Experts of a small language model.
Size: 13 layers, width 192, vocabulary 32768, 43.1M parameters.
Training: a variant of Adam for the experts, 289M tokens, 8868 steps.
Below are experts of layer 10 (counted from 0) of a mixture-of-experts language model. Rows are named router (the router's row for the expert) and show model dimensions 0-191. Each number is 128 + 32 x the weight over its row's rms, rounded and kept within 0 to 255. Numbers have three digits each.
After each expert's rows: a language model's description of what the expert responds to. This comes from a sample of Wikipedia text that the model never trained on.

# expert 17
router:102125139131160089134156100184146154075197107129165146159127063106122120126070159123095109146143166137137113118130116138174127150150119143111106067134151117165163158125111190102092136147119159085189078166129115192121173106114121144118122116171102112089154108104143099135154083110196094114149181022132142063101097137140107104067145150174084170164096151145185136056074138131180164161104113128159110090152168126137097108171124150194112111126113117139119128179076178079117150079150085137157194129154123090122132147097129109136159133132144153124161119184162040167122152159141139146
Words and == markers in wiki section headings and table separator rows, such as Career, History, Studio albums, See.

# expert 53
router:137060164076144083075079106155124178157106160101124152117118131057183117068120069149201091126149139161128144133145117131134091136162163090167167150129069157120116141120146112194081166140211136103096090088118104143076129096117201162124173166091105167106131138089066161094057192134148127115144119124124146140199100114147166108143109141092130136145082105185183158154088083157084114140139128125120127142154147142105083138175154100158116117065165156114122135138132120164142145061087142154184088167130124180137162124134173150123105102103173125155170129106132157133151147160132173105
Word pieces inside non-English proper names, mostly places and rivers, such as Magdalena, Aysén, Podvisoki, Mecca.

# expert 60
router:129147146090144091070088146180093202184104141156123164115120125072166154144180092136115126155180090140218169177142117123106118108083120137133140164092158117111151100081169078122124132123129128098144083132174089165075166132084135186110102131145090118078149178072043116149087159132086098175186132123205127162191114126130146117172129094132161133141191141176101079113124128116132119175124145105134066139209132176176145112144171137133119104146101118089155127147104093144132079123110107145163084119126132141127149170115131158159094086097150082180136138156110137191155121137172134112
First names like William, David, Richard after titles, by or commas, plus pieces of foreign personal names.

# expert 35
router:148097170067193077067091113129097165086123135159101103166158119126175127160069140067195121143158114101154102135073112107125117107146127128143116085116119162153126111054150059087057145169089129139111174161147117091096119107149122098080123104107131051108129169143061152172111177185140195133182155087112165094161121176121162178150132104182150086134128178089150158115132112135152157085135135160176096081101168160110173087154214140171107126155131106130139153128101139121135132100095149108146116141163089112137185118112116151167117117167128157071116119146116106105091120177122124102
LaTeX symbols, braces, subscripts, and URL or domain fragments, such as \, _{, mathbf, doi, .com.

# expert 3
router:147071100136116167195085063087131127077107175084133176145148121052092162141161194112183144137152140113155085057111143133112064039183125203165131054134109121158147113126134116130131190159079123140125143067162146121138144110100122039106200075077097135204116173139166102121132110140191149114129142133126090086148099121115191122152175085167155172129140130083110138145180121136127141111098142151115142157135117138152156115128143141109145074113128135123114174100185183107158151159121118140168132119188090151132118128142124155086128134133122134116126123095158119086117101144127112160
Pieces inside geographic coordinates, density units and lists, like slashes in km/sq mi, decimal digits, degree signs, plus word-start pieces sh, sq.

# expert 5
router:086093159047134089099199127181114151136145137163131153154117128118134146142075170159143168135146100140128146064103140086112085143136157164161155167112089133139108146123114127090112104147193158132110121142160132127083144131145149108080108130093122113179155126092110124111107164132130143097129141123151157148166128147102151140054107063179089052178124111122128152161104132100136121076131084160136116045116169098085137093130137147092115129146144070173161114157146093177135177093122099135136074157168142111161119186106088150168166123093242136146185135196111112202098143194106129096
Capitalized head nouns of award, event and title names, often in tables, such as Award, Cup, Prix, Series, medal.

# expert 48
router:174106129039131084132201154105164143135147128120149157173112119078114178141133139167176149146124081148169124077101125036146075108163146163164145147105063116151155099159185118162091108151195119133115138143111096177069131169118166057083149182099072073100148120085097099118130168124167104104096153154149200145104174106115148142095137091174148124151109146084168097130074122157079092105117087130064142089121120110086077108092133124123166132140143105150113152135113114136134172082135132147141094179160163159100125182104093153125179122121110106176108140137112121165096152089115147164
Last word of institution and place names, such as Stadium, School, Cemetery, Avenue, Recreation Area, plus surnames in numbered lists.

# expert 42
router:106152087100160121150154126128178145092113152072148143145150022110090062091154177101124143084191152108076131101143076152154175138113057107221115142084153104123126144124062090119160144186148099154158145104137147131156150089135166109151101057122149125165148144113159141149154111116031137172166128119142137070082139066085104046128139180085067162152115089158105107126085147138145131142137074109099144108082144131116134099122163133167116140116173112169075139148105142125117114090115100183067106134144115105127144077117124126133142173153117127117156133159161095101166155155111133117
Everyday nouns after the or first, such as election, war, home, game, land, production, usually followed by of or was.

# expert 11
router:129157159096177094133139129173121210238137090150120131123107095107130180176091130181132097170121132156085174115146149139169149140054125145147134155087086134078107107080097137136078084079188190108149126113160096151070132105115164131130143146129085102114188110107093083152128141149123119101160145148188156097180156112124140133079095161110142134176170097158088120102164137079126139191071139165108093155182172137071113115178143112163118157140159121138119133166109093170133116072082102094105164156109121107139111137114109099111087064129195157116174165116108104164125148140133128173
Subject pronouns and surnames at sentence start, right before a verb in biographies, such as He, she, McCarthy.

# expert 8
router:136074082078110095154089143158152145170097157106111109150103107103147126129090123148207123081142152129141135150141126111148107176072140176126033128175138127087139162118137085105152109101136101113136118153184162132109118143134122155083079105184144113101106141059172132177102143089044084153152167156127120126168124114102114135146155093092130120103203115169147151100183141110143148135119158109152164158138138151186130064088195157144131059139165100144153139126105125135126092136181109119135179096063121118184169143147083142115106149070172085179089174110187109125168103115180165159
Given names starting person entries in lists and tables, such as John, Chris, Robert, plus table pipes and score dashes.

# expert 46
router:160140137038151109089126115110098149159147198186132135150085118092163222127175131146163101102118060105175093133122136094104107127113152151154134189121054114122150068098163070078113121140156124078101125142140078191078091079135143123152112119088086075106156131112071114136094129143109155103146091101164207114177163139139088185170129083121151105134164114146117091119167103130079103183132089153129125098139145124122101151048175106137107128114143125103132168146125088133132137082117094102184125154122154146075107144083114175122114067121136105125135143120104163152113147064146166087
Middle and final word pieces of personal names, often Asian or Slavic, such as Ch-iu, Kim Ky-ung, Pflugbe-il, -ová.

# expert 16
router:168121150157111141095114137172194143139115143146161126096122165104146125084198106147085151100143118155107068143124164158121052081087129097090143118205154130122101126129138153116108059156128091095121141140111121203043095128183118085135107118109128154129185094184090119074121170115137151121109188126146092133148119122195124177158159141147085181086130104128131117145131125135142106087100130197170108152161200125164064137124134149164158108143093113158149149085202181146123125130109109164201145145152136113171118160112128075122131178083130062067163125089140144141108172144108119106
Capital letters or first pieces opening infobox lines or codes, such as I(OC code), U(nited), List, plus al in et al.

# expert 4
router:183158167098104160084153121108118135083103122136156134153156100115092092094108172151088133112135119083106112137180162168139141120114078144166103154088082175127128101127182137117108085100142065135095078126141127107088141168103160204090125120183149081119142155187148104148098133121186095150134163212179089162151082061180099120108171143152056106192126161132107123131145141131123130156121133187107130122168149111106158081130159206103130130144081070121163187170095129130147162161121131121131089085122074048100166129155142173089149119160104096138143149133118126093125195111099109151
Words and word starts naming offices, roles or professions in biographies, such as appointed, Chief, vice, pharmac(ist), jud(oka).

# expert 28
router:108111107130142099199166106097099165089110110149136091141112110134076110163132182070159116189122100124130109061192109138138127127082088118184151153080074086177165150096097113123172127172089115124180117130118128093115129144146163093115113157124125129099190138168123123141156147129074118143158149144068133086070159107136210091087105158116138062188114146151123141115131109115157153158092067158168058114081124136093145111138124159083130076114147153126161087169125075200115107064161179143140121076166112176120125162109172116178136117110168143148124056172141122157117106141114142166
Measurement units and counted plural nouns after numbers, such as km, million, miles, minutes, plus other plural nouns and some commas.